Experts of a small language model.
Size: 12 layers, 20.3M parameters.
Training: a variant of SOAP for the experts, 638M tokens, 4870 steps.
Below are experts of layer 7 (counted from 0) of a mixture-of-experts language model. Rows are named router (the router's row for the expert), down (a neuron's output weights, with its number) and show model dimensions 0-127. Each number is 500 + 25 x the weight over its row's rms, rounded and kept within 0 to 999. Numbers have three digits each.
Before each expert's rows: "comes before" lists some tokens at least twice as common just after its tokens as in all text; "raises" lists some tokens whose logits its average output raises strongly, later layers aside. This comes from a sample of Wikipedia text that the model never trained on. Tokens count by the router's weight.

# expert 5
comes before: "a", "il", "l", "i", "le", "an"
raises: "le", "les", "l"
router:495534559478507495480483459518529487486472510503501482525457487538496510456523513481515487540523512505506514522469482516482498494494512536463493487524469481485470488518486488469514475500501544513496518526561520499494534473523493469493538479530479499510519500467487529493472443530466455450474511530521514484436499517483490516482515527461501514493498558482518489492473486534491529546461
down0:506494487488493504477483538509534505480461537497544454461504520466503514524486504471500546502509522479501524508472533515460567498514524519481494465456486527483532485487467473511499480501519506448465483463511496494516493498497482477536478500517500494441545478481519512490474457563495503554514484513471501539519473481567494497530504519536503478468503526522483478513509495497509488530502
down1:525486499466515497513466494497469510489461509462513556531466487486484442481502514495493499467483460467531516461513489509492477528504500480508490482490527491500482459514530451512465514515477444512494430491452481523494495520516483558492456511513485540516448519504456466511515509484490524519497472485493476490488513528485497522501529474503502512489465522513472520503465531475550484497542
down2:527487517523473496520480467483541508525501525495490490493517454474512523468534521481448467489511523503502477557463527488531500504509499502534494472501493509482482476490488465514489508488573527536503476501489521518497530493477435505511484485485470494462533502451509433506471528476513537511478502493482505510552546496522509480451465474479515478478511473483500500486509504551489467495475
down3:528474448464503497523458486517486518469506458498513494507502517500493479447488514516491535497506507507521496470492480492524483511502460510545495479494513497482525500545435527468542497522469505506460483497510488504476531557515531485485491506492543439540514523487459507455497489523503503536510488491478526482532487495524543537503498483524454498512502489502500495533462514432493539465492
down4:490547466517532530535462487486491501530491478499473518465491565496496512520474497483484484505501527426501498467497484506493494532477505522462515425528525489489450481502527528525529490478502508501507443510501547520481484497521494465506495479522529529474456515551486517467473505512519512525486528514484509513524516522523471492524478510520457512521523482485474498541496456513508511489461
down5:514519486494524488471479473515532485499490512499515519488484484502463556467506497500527476532524537483523466455509491494527480526516518492476496538570533446489529506483482506473528508534488468494486496487478500519515443436526487463520503476517495470476494519468499471517564473483451526514548462484520460500498497475505497480496518542477534527491490485476515525514508501505489514456498
down6:491469483525456484504473530515491492541461535440476524490476478499478509550495528523459502477451475482487525507493464513551519485478507532494520470541470496475451427520488506481473491523501466495528482484482520497485518507530498465503507513475484504498492502465530487512467510482518485484467502526505487501512547515535492480517546505445532526446459512508509471490488507490487498484510
down7:525470503492503462461519474474507523437497478505500508480505502502468478540482547500504546460472473468498511480525490476479520499492506513480508454449496511507497493518486493484509516508497466553493486487484517541487498481469499511486479510513494520467454490486490510508487534504507480536495527467482516433522466495522507486473487477475456482465499548504538523593494483482506511520538
down8:470511538520512487511496494498492473509566516469526470530524494500518515501507505484442498482527535431497468527493528540474481531500501469456531505464499504505540492475492528497473529486526546536506506468472518492501542507450503540486532478508489442500501538459513525499536488500513520495483484497488497506508477529499508462449500521475508498490493498475507468522496471533497564493509
down9:505490491483493495510521487509540484492487485523514484475484482505529538469512515488531522497502502532512484476498466518501501532503534473507446450505483489539494464529505489526462528490454496523486441524475503500547504477506500541517463524497504453469523522483553480515532467505441485500519516534448517523528485522523480523484539506486510465511491528500460492441504527519540471516491
down10:502478526544528501457520492548517506495546532472482493502497493458539516511474462462516507496480499506478506476504538457507479523491500492515542489536485498474475514550470509509540500478475460485469520503510464499450515498507489474510479473533529516527495486467469513465482434498478476525485527527513485538507507456513514530455504544516497493505481527530453501513481541474470500520497
down11:495516497492498493490444496448531499536513497518485517503510508509455532524538521508557485514490503500502498481477516527553491514475486508514478487494517502488465485491521471487543488550526524483467506506532489482489513544480537477489499491450487502495496474505493510481476522472489527471512476519480555465500483493473539522452460473499411521509480487514498525528531483545527492525469
down12:531524512492439513566515505510534518482504509498522521499497500496483497489451564506488500550561534515491491468502510524498516514481488512538511490477495483489481529471469549536487460496491520499448508524561469484495497519503509486537491500517533508482518533507522536522580519491515556532497484521493489492521541519527493504521509530502509486496479488489515489525492547493516491510500
down13:488466478525526516483494505519511474496499561476551491496496497435485526549510480492525506494500488483515489536495502522516468517524487528511492532495520532568476492517509497490531519524519502492465497463485493574527456480473510541496496498470511479490528481478513443484551523532499470498495538533498507495489557491496518499459510507481495562513504499529493527497479482505485489538492
down14:542503508571493530480514507518490475483513484529492502534502498460510432519528479519510492527511486487481480472490471501511473496455533477536515473495460532523506512479529519488493504490493484498553501488540516512527519509478505496520504484498522540497521498498491516545478563468557487512526516502487525500521494523515463497484493502443519561518547488530454489473460517500475477489483
down15:487511522433496526500456516517516509494508475506537483522513521531508515505502501529511454483489553492460510472507511468511495497487515526462458501448550485502513493522524468466512454452509539523500524463520520479530529487517518446498526530522494502485492499486499523474552501511527496507518467477510511492449482541550495537499505454535516483489483535523481502506531499542504485502510
down16:508525512520473468499545493508483470511499524535492544487444496512485504504502453532520471465522511502487515512470508487442454541532466489537481530527534564525492477503501510498524458462484521496509516481573495482470548475513498511520510516501491516492482521483541455512503457535496486491507486513525514511515571507524525486502499525500522476528487514496467492509511512528506518498476
down17:509522455511480516451507516523512510525520532478500457460445545512519529524511498498494510496479484495481515482485479503525512502503503568500529509490503504520500540502527502544495526458533469541526524485516534487504499495498506458502542492528484451477484505528524477503471478542469509519518523487492566511462510523533481491516472469475477491481495538527510518507552537462531530494498
down18:511507484526475514502480496539514516549487456499504505504520472515485450488537500535470482479493517540484503467496488493488453457513531485513487457499545497465516473518501511504521481540467467505480533456502500437490518561462502497473488496482507541562508472497504543538506516483486486527530522499498471518500484521442526528465471498506513481533499500530481529488506508469494483473510
down19:500518513493509515467470486510545450497491501480489489506540526493540478523500519501523508538486470458528529487469526566455516497463513487493493483486480528515461473505514511512493521487485538494486511512499529506500492526529488485496545527527462490456483508477476475468509492545473475481469526488496524467469468496491527450513438493509507457517467500501472476480543481491560529524512
down20:505497477495463497504521465503526503499550477523491456500533490463499480565493514477476519495473522480448478505528509462500485481498514526500545504462523441517492494454448494480487519524504450476495504455522472514495505510488491448504504492478504515531492515492491538533472499500525493520536446521515452515475518506484476482541533499521470491527530530554515504513491525474473488487498
down21:491488518470503481488547515541501504538524510537441532555535476507502466522499519461451500519496502443479482490510508520516482497536512458483470523447496510508490493486498517497483531494508517508508468497512503485491515506509486488479526484508519494549532459482461471513564515485512528472495507466483476487508462539501515514503470469523534533470441501535513512494555479515505519520509
down22:458529526505462536528532501477478485459474476504488515502514515505518564462485490520518520485540508487483478536524495438464475480506525480474511484475483501477486480495541522510520450490496535489534540530485525499515506495535517524478496519486509493447498479510484524510493521571463506478502499480468532492493543533512470497533488536486524518447502481463504503514533472484498529510474
down23:513508476467490495492515535504515497543473526494466476521494540451502537475519525541527488503478495505483504485573534495527529442490515486506488507469485517499524500521555553499516495509475499489456501464482520494498459526464479537491501518494481531493500459479476485529482550502476470512520507506493449527529561493536497480506513472501471499480485514488487515480514531514534486451483
down24:499477480470500521471539503510502501519494517511506467485501500480504557475502549474532526475515539505473481477552488514494528448445470502484507470530491537465514477504475517514473483473515523521504536518522510512494509479485471459495549510505559445484494496512427516465518501519518523499517484513505493504497484523490473532527489502501463515533456468526512482496547515533527508488529
down25:539472531505507504498507541477498498444486509498464469517475511474483507473467542494469514521509454491493450452525451486473500485457513504519545535467528528500483479496486503526517506482460498517495469515496505511473456475497491527486425501474494495461492492498488507482518479487527499522499536513495517483521450511513469469501481479479460486496550526512510504555538457493498524513477
down26:498461503472514529437475502494481522476523512539481479540511469500501525524500462506568497461507532546506512521501503476475433496555481465474536539486504499492512519509494510504520486498522555505467471513489486532535510517476532532528494522460505530518483493482507498529458516453473505511488497525501487475515482490504517488476508481479488503538491509436521538523478490521475524486504
down27:514528541503499495559498557493506484495460502553507505557507457491536487485468529495506520488507480452462525490537508516487512489476554488499490515492504521515530460483529515546548472515518561498539474492467510491512481449484481526513492513544476496497522454537510469542479502499517530510481492508479498498513499483496492503512504463525495476546492535482459501510496481515515519525510
down28:538476494466509510502518517531455524503479510518551441503524513475520515505512482485485499540524474512514526541460528486513545462488444537486494503472499517504467472459496495501566503502512507491502497485484550461490475496505540500477493521494495475514500472516523465494478530526502539512497536453521504519536467454514452492540518489478494463504502541492481468513529479492519504472495
down29:506513537522464522532536493491475498529500550480519501524503542493501507496557483534502493491484506485511512497510543489509490443506466483522466459484537504523509521511473463489537513503505517495498457428479498504547512513478541522531445516497522479497480487532504487481513505505507523533513500512527527521515469492517494499530497480521512474503521477433507464493454523482472536501440
down30:459471489520493512473530472456465484496508472518487479464506473500510509506506481535463519498480484512456496477440431539484497469474498519535454492494541529468500496494526499499491474476486534492481547504526550478517505479516512468457494517494462543490488472502498517498533538514513510455472464502493524487523516505456459547522503527530524515495497524500534474503511484518466522517494
down31:513516512504525535486552505491492455559479508496530515518479526530505529481479535480503461506480499499470524534473532521530506534479460512511474462525528453469519568506470521508517508514517503483545508509513507479463511484487531539502534542539526497521502511538546519477471489511522453521477473458501515527528507498485509507527489536506486465534504479488534485508461518514504508526491

# expert 72
comes before: "ion", "or", "ions", "ed", "ure", "ic"
raises: "ion", "ions", "or", "s"
router:553539468517520506508476462523443455488492519467500527527505474522475518490522537507470499503522498485519493503504479546502504562486530481484485549476534533477523450544480468506485473478533496469506470496492459509472481519516498496497513495471492484547527471530458502455522493506465500483518515473496482474484470492522486506524488512549486483492479527502465526494473473495505472450486
down0:484441506480497522455532536518535539502475461540519439497535536473502476515529468510533501512556528493493498506508514462468507534515486480520506485501494507503516556491541504504545490504539485475462490472487483460493463490482511519513533505514513531535529500513512525501513501506523438488479499482477527496548440516493504491504530512490498481480513467501483506468517496466500507456500
down1:559515544494522500548503510499482480482519493463502528517484490532530494480493481503481472502518508560487486496489499525483546537510473518449511476469477518482505482533518437507479502520477512497455494470541496488510492499536478527517522533516484501536526486442484510556490519445482496497506548508479516504506522477492515508528469512490480442478501451505470505526488474498512510538510
down2:509489528512522489508507526508462499498490525463503546475491514516518507468519531488498458502480447523516505556476481507492502517495491475512522475513482485520477491477526516523519512482485447530447463478500484507507534542501483524442523506493491434480492491512500458511489483454436454503502549508475512476518505505494529478503520510538478546517461487459529501466497469518477513489476
down3:513512492516476489516494493516485514490497510490466515519482536495530518457484452476551514525512497504478489483484522456483525486546518518475517443522527503501511526487490524510494510469544510526521511446517540537543555462480510501531521455485505495464456493468535502526508450479474529460489497493464493508517547488502529495500502487487519518520537470491474515525497540498508521548464
down4:495486506475499516506483493503499516475496490492521508473468522530513480524505518523465511508478499505484442461513528506563462501569536480522534501475467472509456499514475503554502497491497510537494496490501558491526485475486469519506481492504521519479537485473511480499520475476530531507486528535447504468492494510479489511484533483498420495494536515502455562534482511522490478483520
down5:489483504562483463538501511468540459499452489485464460563501448506483491491519485474503449554516502493480512525530482504469483519517487492503527517473508449499505477476505477501538494512484529506503513511497505479498497537536493522481505508529492535497528492472490544468542524459502508509524495485487486529542493502450500499511475481447508504475480525498520537476496490493532494531444
down6:528505474465469519490491514497473514492469500493522499496496489507522555498508489468487473493509471477536474511518490470510535449518462547489477441532486539517481500498551492502494477498492488490540509502539482531552516508514506503500473468513500480461519516548469533573475489492497523516538444469501502478517517503454473492504477545498475512505506517476509484483482551495539483525493
down7:502479520445510527455467537542515454517551522500494517514450488495499512514548548455530505414465522485486510513477494480525478479500531480474496546472484472496516524504488474503507492509506485514514478519517467526511476497534510483505509502449521495538503513499498512492483482498455468502531513513515480522489481523493512483546519524478485558494484511459487490474467500513498463530501
down8:516501493474450507443499495521507505522489487465535492511517536515480518549519473487505511510492460470474486536494471513482495499526492519456511460486436510483521478548512488526499451496486510520532486514489524476494452521515478488489466459486497504518487492524491479489500550500467464488545512478508424485469480515508471467508539489506498478463480548498486500520479536513496538512476
down9:489437482484487537484501517473481461471480482508525458486494508522550477498498501502518504483506495468514458500489507531460473546524475496511498510465475477478516488494535455496492515491484469499487523478492493525533484461484528525503510468496517465515485469463499511524523566519518491498517512561526560550491477509508528496495542547529558481467498498506532535517499494519507504482493
down10:436524480477493563507503493500536464522520470540510495503463501500483583515498462480493505524479496486471535537513498512495481505478514521460522501506506514532482484478502463515513467515500521482479475502532485491519506487488492514526509535473531495487552539473483520517506518507464472474548497525473490482538521475465494467452482552471505465522453504523513481495529513515491480522503
down11:533528480549517513505490500486519507536505535534492485514492500449520497474519465467535547494520527513477452497453490510482503513488521512477486511510502541454489541500486479530479494490533497512530497516530487492530459474569518490529469467520529492508533502496509502517551447502464491545510478450460505499491522494540519506497535495489532496524486511524519517485494531518506479557482
down12:476481546469496495507519537513509531517508525528489501486547482493487461536494463508558545494540504518498543496489515506528482525532511524488497500525552489540507526485545517517561490491461472477523481473494514528505491509523509521481479466476474470491490499466517523492541499506481511514449479484502512499548532526493482478489527430472526503532498519485489499469493507500477491561497
down13:482469471526505476537478489508522528495494509530504538547518478532466480483474463487496491450427509504521457500529480541507471461514499553503498478516452499476488524510505511500454504474512489520482527448531479506488540518469485491432493500479550488525483524486526483511552474511529491494498508521473493489512493509497524559465508482504525546515489495528500499511494477503498513518487
down14:520483493504542491512533544524465447510488513554466471466529518509519507459501481490486480518489503457518476498488501505501505480534492507510488533550458468510495529488511503493511503493523517480513495532526500492484582497509477475499554506498526466467526505536537478482538493479543493492451503447502506484509504486481522511489452478503523482513528528505523451490483509499547525496538
down15:442504506518510495471497500533516491487528522466506489513429547456469499507470467472482503558506452510512502469455481512499505495487514536508492499516464489492526504478462446513498475525495492521497460491528558516502532508501513473506491460501520472511525510469503491493494521499502529537492493521530487534498451495499497480490465471550510553511494519560471507480501473494518498528472
down16:519547491469509497500507506484465524462521506479507532499523527481542469489456469476476532489479513493496489475548493541431497487482503507512467510508550500525474500461541507490525505510545513459549540496452486489495476497472503478489481441485458526481488490454492498518486483529535496488491471533532477540535525466500480465484526505505511508490493479486517474510464486502474476479481
down17:513530509484495498473475500492501517466516499451529433524508496508502486499467524519523502509557491533505534504489509453517456519512564478505517516541505509484490502482506520525505487463490513498525492495505493479468529478508538476462453509551513441495495495447460494491476523553505524440503498521505484501519504506532480472544510504502494479468479500527489501479550486525507458525501
down18:520533482515506469491541531519488544487462536497510482498488508530543511459496515486499487488527466490519491549484495563462509542479498467567507495500470502486496519530502466540493497502538489536491475490507495514458496525527471541522542483495461475489484521527487466502492522530451518515499497452454540469464494527502503466469511499493490489503497485532507503534525494479551506498496
down19:514482527466449471460481523496494476470497460525522479476476526499465504556541499510462504495492473478520532462506516525474538492504510525501474488522517478506459517529529498499495481533498475510534490517486521533498477491532535440460494503508533464471508487495532517466487543506477511463480529489533493506460502528494519479519503473474468516512517540540472473497507503481489523528566
down20:481483470487543530503510517533517427467465478474529496510452483458481517537510517489486510536531530511550529490462499505463489497515550525505479527521538508495487497519529494504510453510496515520520494492497505465506516453464506437521501499490512480457509517511519519519521492497456548514515502486504502521523515501521525524483474550535504517516459511514495465477501503547504488546510
down21:472470502486481493488522491527509523499517516512483497480469513474494526503516479488550526530479502541506535488465485530535505508531502519526548497523496498562478486500512502470496440486512542483526525481515553512493535471506529509501449485526482458431527512472521541468502521430470501518512481463530483509487507504468495495464527495465502475512484500500477507492500540509499473537495
down22:522491474494508495487471505508436470521532434494546472492550505494506465494498463481488536443522548524511502530471483485523469476534522472467471503536484498501495535496517536536524524484515506506492541480480498533454502498504466517532492522466470475518510449481497468503520476526516500508543494442519500457493481508496505473517520487538517520478493529504475495508479519495492483513526
down23:476492525470482461489513487504484493487548483494491472464589525514500475476475512507507490487564524472549485458524530517468513484451515539551481516481476495498448501518492437478516467491512509503504509538503505497506481511492540495507520509543509467497527517480533506475514531500494514508508490514497470516515462530522494512547532487512506514505537501478505520478497497468492458475542
down24:441544499507480465500500542467476515509480462487511506508559521484480468490528493486466505499510474530518494465496513471516488449493519522505469468503503509495491496455487520533486496510516475441464518493493504508553514514531512523495470458480521457518485523473532514467525522525470532495534487515520493520499453475479465481491477485476519523468507521519451505519526483466477506486560
down25:479537530519535504494527523484502513550499514510460562511511493496498475480508559495509507556494534548507466468478472489476511444498473492478516524515545495528490498467523489491490493501518486453464439492484483481511504459479494542539479492483509490518499513520540544507454494505502515501482478479474478513530520502528493515524472468486474544506476477492487486531530486485458539490494
down26:504487532547494513533508522478482507521535524523462539548480487455526502504491565519508499506475464483498515486523527499531461527474494461458499500489478484503513503475487517451514544498484477456484509500493479506497480523472511510472516495522493545508516516463549523481491515482532472543497486508472494502518491526468482524492528503444529546473521507483487461531535502515445486484539
down27:547471510473484509524513531484499522479478500468464492488516473536498486491515453512492493484471510506485519469482509511530466497514498549548509475495470496505520489492529499505474534469470473458511460530509517530515534507526499541530479488511499450467498498532477506506510475545523456527439498519486505491509557487489548487500540523474483538526534492500491524481565520494459500495496
down28:497482530523514492490534512457522439475528478470483526460523528491487514542472496514518521476477530478477513496474509552505485499489519465493456532433497462517458531526509508558478490488508480495523465474479486527469494534527454514541519453486519468486478473497507528509497459477476535509502469484514501512508454487508522495506475503489473490522492522550486487476474534495511504495487
down29:489497496485531520489521577487544525465458537496480504512504532497560509500502485499512470533508496507458510521519485486525484518498467511480443495516501461535507479473490531505531524476509499449544501465520496482512517440495526539522513504507458492504515492498493513473493483453484492483488464496510514505482521468479497426462505533498479472466504524517475503511503508474441492496486
down30:514512497505506494526520536519499484502519507517472548515478507478510427512485472458528519514492505458526517517540511499473527517487487535467478476508501538518473522482486505460554509461503478516468527491503477494465500513498542468479499539489499503470520507526523501495512480466507493490508437465512480512543531486555476521501487497572473500511530510479501445505464488550483503506503
down31:473490497479535530510512551506475554444482489529466455498498460514481440497492525510506499455491498495510525468500543507499474480509467488507519481502497516485500449502484537495555487518491494462460518459506476507471542509470494518482490517483527538500511511501521560504486496554537535482527442467492486472502509538497478525528466514500497492493482462526480517482513496480485497494498

# expert 7
comes before: "ed", "ation", "ment", "ent", "ing", "es"
raises: "ed", "ation", "ing"
router:500497534481548518512478484504493485520553512549486436530481486483518504472534539516490509472497504507506516519492510520530543490572495501520459504496470489476493511495480500502482472475536476518485493547488509517474495524493492498492470479445568509538540507519498514507469509480467500500502511486471530491505487503542483470509491455514479507482482502550507487539465509496570527524494
down0:514505499495436484503504528492448538510457502481498494486520520512482478518494515493513536490493506562499542472499543474516516496488454500501507491464463459476505500536534509450545483484499461523483536495509518539517494490520476493493499497523487565480500496479513458515487532522494488465533527479518481494494516496501484453515494557490507539473541530451502523475509505521447496504495
down1:491497473500462446503511516493501519534454548518513508485532550513535517508498511524525515508532493505470466469514529482469496490520539474534517508477510504512456503503496495499497487489491498525507502507515526537474516485536538529508551473532510510501442483463479485504529540501494494450478491569500472565548540521546461497498478520490511496490494491479504500518546479490502509475488
down2:499508463502519511537465506535500527523492483508530486524500475506556456556509460486533514487530478445517510526540547481540466456476500508504500505469482495516467531492472450538514507520501484449539523481472483505480473485496488505493516512466511486518498512516497538489468511517499522486455525467522520516523495516501488520526519440465459500483466463493486512524480480513525487471492
down3:500479514555504502483555477485453525457525484463505465526533502494517485495519514488519483502517521528464496502542479504480564533502529509489508528532535504530483539539520510480491490544502471517545497520499478502520502515496532459519505467517501532560501500559459503540486502507509464482521491511524508462468496503460467514510479531476469461486492502508509489531505501525520513474535
down4:494522452560535512497484495501519476522543521477502521464539466508538472560509530465512496498505496457500523493465495530496552471468535504521459514503498488522476498510506489489486499489508489489522472512442512475486497483527548498526505512490525490542538517558516492523491502507513446501466506478495506474538506525477502511486503472507484507488508508519511480492429545523508524528538
down5:506519498495504512459515520492510473494480497520485461534506535505535459491550479548494508484489457492510512509505522525518475520513471485511490526499528472553483495506470485547501481507451435469510492497502450505479544523508516456463495483503536456566514518480505499519507525483446506498552512469467538492496526544489507530514487501505521500487527445491483507532495523498488515489499
down6:476494504510496480490525493487479512482481512463490505520495550500489470500529499514479538511528523506520435513522529479503504508502490471522479480497503482530479498504491444456496520510477475491465451438516493452473456481469514560505474500485492487527513525520512484508520500522536504476518483515492503473529539516488512539521533550457500488454480518505550467511483471459474535488465
down7:522479540489474457486501522492538523460459557485432473457526481536497521529505511478483510505443505512475486500515499482493494519491472482517538449498482459483500458475505491512497484537476532454438527471513525457531513515488514536532502492483472517498479484473497521516502513498510509498473479517512509483527535475494522502486531487475525497493490461500562523477497493509502466524518
down8:505499520527528506453476536490524511453466481475496498543508473473473482507419511472543512497488472492543534489538485503471502465475528505532457459506510524465509502490483527524509494488476507476480511514502504466470530493561506545468479526499505541487519504470489526515511546486476530477497463509473499535522499484503486497475521477490469492525498529524477521512511455523464470494484
down9:486497494485461532524519499476506491494501502487489537503503525502491525509510483479518535559512511486516509415491505515515483528479494537546552525510501533454453520493561527484485510497519501478516456496484484544492498513490499476452484503517521508514490494488474521505515485502470508500483538464484440509502500464508517484476524534520497483464446466505506548472563510503512482520487
down10:441504520535481497488491487487488482506508512496455491537482519511460477503539523522492502509544524479509479483494516484497510532522527510490525491474516521485462444483516542491529507492502534461497485496496527523524508522500510503488504532482495519513516500503500507490498499482491546440514508481483518512472472505508460512513520486489520406539519480525458544515556443464516489496444
down11:451481524531517495507517546509496492544486489450484482489543481543498502486504484508537482531499502457494483517497526487528493528462520487473512478486517473488487480499488466488508548475503488510486517491486509509478523539485523510502508497538466504450488456464488457502508500518505512533516509540569458499520532509504509464473519506516501544509485487527548557510484504548482523452463
down12:490541494440500508515494522465485516523512498510491481491473502546501474511509468491448526486502534495499499462485494499499443476536508484558533495515548500490503511447446496481469490515535505498518550517521525477518465526488462481515466501500472539453495469485498497496525476482531504498496450484484483499487495474573505509473512480459492518510525505526473472509533482466530514489500
down13:541473518536534507530450516502483463500525477482476501499547496477541477502492494477503467493441480527509466478479516534464460490502525498526467493560541467541524454495465482506490489481480454468518479527476509477495522485528492509528488467507511494487446526493516514484521489492506479502518521478481488496543489512487533505472500460476493487472520496474511510548491487507524550461529
down14:529438504504512498515466467561512525540515499481552522526480475517532521489477526460521487525482507469488551512492499504486517526514510493512441475540483491506495496492471499488496476495512535493498518444494501492517498500525499500494505507512432518493516489506513511500540491439519520479489525483485530522562471485475492519525540492494541482512473503472532472475550496487499468524462
down15:533493529475480521480517514500456495473505529489498497492485526476496517435489474497542511501515485502514480484535493499511473530512517568531480502529480514475549474522512470536509493486491485538524483512528523460495456476461483500469480487535513511519506489494505501518509478454454478545507569501505506521502525537468512464491523492486489499554530469477486474465517473527488490513552
down16:510503490549509465468508490452550501455487445466524492456567492525539517527486497497480477534515490475461525476528490487501497514488491529444558492479497534501508493489498516504510545542487433519480520528512487519517483523483519494524464539523478491527480521498504476522522465501497531465492509516500491503520474511487506513516485485521497491531538470504523530539506517530507465481488
down17:492468536539541512482496509542519512468524539526511530511502515521506496498474488466487489540534500463485467513526518505536521469505442530492500489504484518474475552504487513477504515517515511469482515549539538484484450474487485538494531468492543524528472501520528508530518484495526508517471460551518520547480544462469499476468477480511536466515479510498535487527499489494498514491505
down18:496504532501473486510472454542502477506468469508486510491495493539538524502508518470492485526471477497484546497474515534494444535490516545490488537470491483485524486511489494534478481517503524520511477514455539494511517486449467466507518525519490462491509486504491488488485473485435503522546513501486570519527457522509501459485483550522497474523525486525542475505519468467498517534511
down19:509464458459516485547493476444484514507533485497522500486491493530509506487506487482520507494490534497483523472531540479500515482499534494453518509463492505519484503556497467515483483456482494497490499509491450472547532439519502510462542527515517487500453518528509453471500514502447532479512468539503480517556473515498504494477458486485480500535529485515501521459511522481522497528501
down20:521486500481530490486506479526501503501518506511527528481488447499524454564467508488575495458487529490531467510514508498476520506537490493488512497523492481522464476486515485473530475512530488473502499485511529476516454493538473504518450481471483511492493459467498451543476500505545475472509491492563505479483491509485512504525517454467485544545484531479497496525492519538486483509527
down21:527492482511515515515508481468523534500500500524510529520487525484477451484494473518480513527468472558498566527514565509510491457537498498506516520499514515494504512515530505478478536507503465504497524512502492554495489517518501501508447479511521497500539505481529503500519555524536503499459486524487523483465498504530515504482545452549522492504502479539498493514515564496441533494533
down22:512504470550496487503538472487541501455465503525475508536467526482530483484472517530476493467530476536503485535494503518437489487493494523485492495445493466480494523464511495466538505476458471522510458461491512497491511485487496527550475518525533483474522498476501510508482481512469483500492474521477518503521435536467492519487452502487482514475512530498452511478492517468465502484460
down23:447485506531521506470533507505459482530498516483465507454453461484455536520473549515516500503474505452495474458495491486514490456481509510506475513515498541494531492496522510494483537486495522499472457525463476471480490513485551525475516480499543521442507501498469512527499478503526511479546502527486471506550516478489517508503490452516528500536458514527480507492530479533468510516498
down24:545489543452474482473501491499531431500506509472497466465472504522510546466493518455498496476481511486502453545499485505486513525505475492490483503506511513483491458543526525474462468476492529488496514534455514443492516509517523456473485501505516508522479488500522504462542497528475522491538485504474490523486486467529468492482479507517528437507504501537479540510524505485519475526467
down25:457491464475478512502493460506520502494464534505489521454517466541510528557534526509459481510507460472528488512457467527509465521474498518503478462492480534466531496524496491539485524509503513509467521480506521529518498483491517509533491535473500462498510460472532486543492481478448494533485463520506493511505477499434519536475470505508494461509483515502523469516474500509537485455508
down26:532493500503482478531532474498478491502434512491479544480512552475519465478521461533437490470485505522474442493507512500489511500463466510528465474505533499484512469508475498511485491475538499488492480462514457490507478510490486527438487494530550487519464496456471513484505521501497493534485514505507516517480497476456533489546503539488489505467484520453513494478487468478494461486481
down27:465496489496501503537468517518486495539477495534504496494486494525542544485482448439543470508505499488519470500552490476500484518487522451509499496503522493491468541496498486466519504551458516512476511516491504480510538501505497547502502480495469515512486466470512483500448503502479466512476480523500458467498501462473486445482505529478445493523472539490550492472489460486489465499467
down28:537507478514500452487511497501517509542467518486483528486522499517520508506515488519485514543494506500481507483500485518488479496496521484551488473501479488477530485514483501506542545470569508461511497529523476486478522463528482517483496505551520522530520474432451504481515508488542480505507490520545460492521476496450462488512518507529527528530533486508507528530478457497460470447495
down29:515514472554495510431507461532500514492490497504496524481478514523456501522525541469540471464518508570492487485482446518506510498495487507489516518470497492492474482498504480487562558486510477520509481469536526511481499516527522499476513478517482498455506492531505521512494491490483535553510558536507533479510483481481483509526500464484515480490466481504466534486522484508443490492480
down30:462502529501472500538486466529479495464536488509536503466496487517515497547497505506502504517485468474519519439480494504481518558539473485547451463519483490474483492491505459545530486530507487494536500491489507538516472515511494481511472500510463497477553538499499472464494485483454512520466488505503508520520538581497484449495514491514511532528477473505476501497481503542494504510483
down31:552495476493446487508506509491529532482479477518480509481458456496482497489525486543531482487557486534505495501523504543552487470537509442513471526525503497509520492532505468483476528500495489517528515539458456478511505519478487519486499493510501453496485496524489512448522513565497532539490499495498520487478491524515485476499470518492521490454492497505467479522560516496457487482534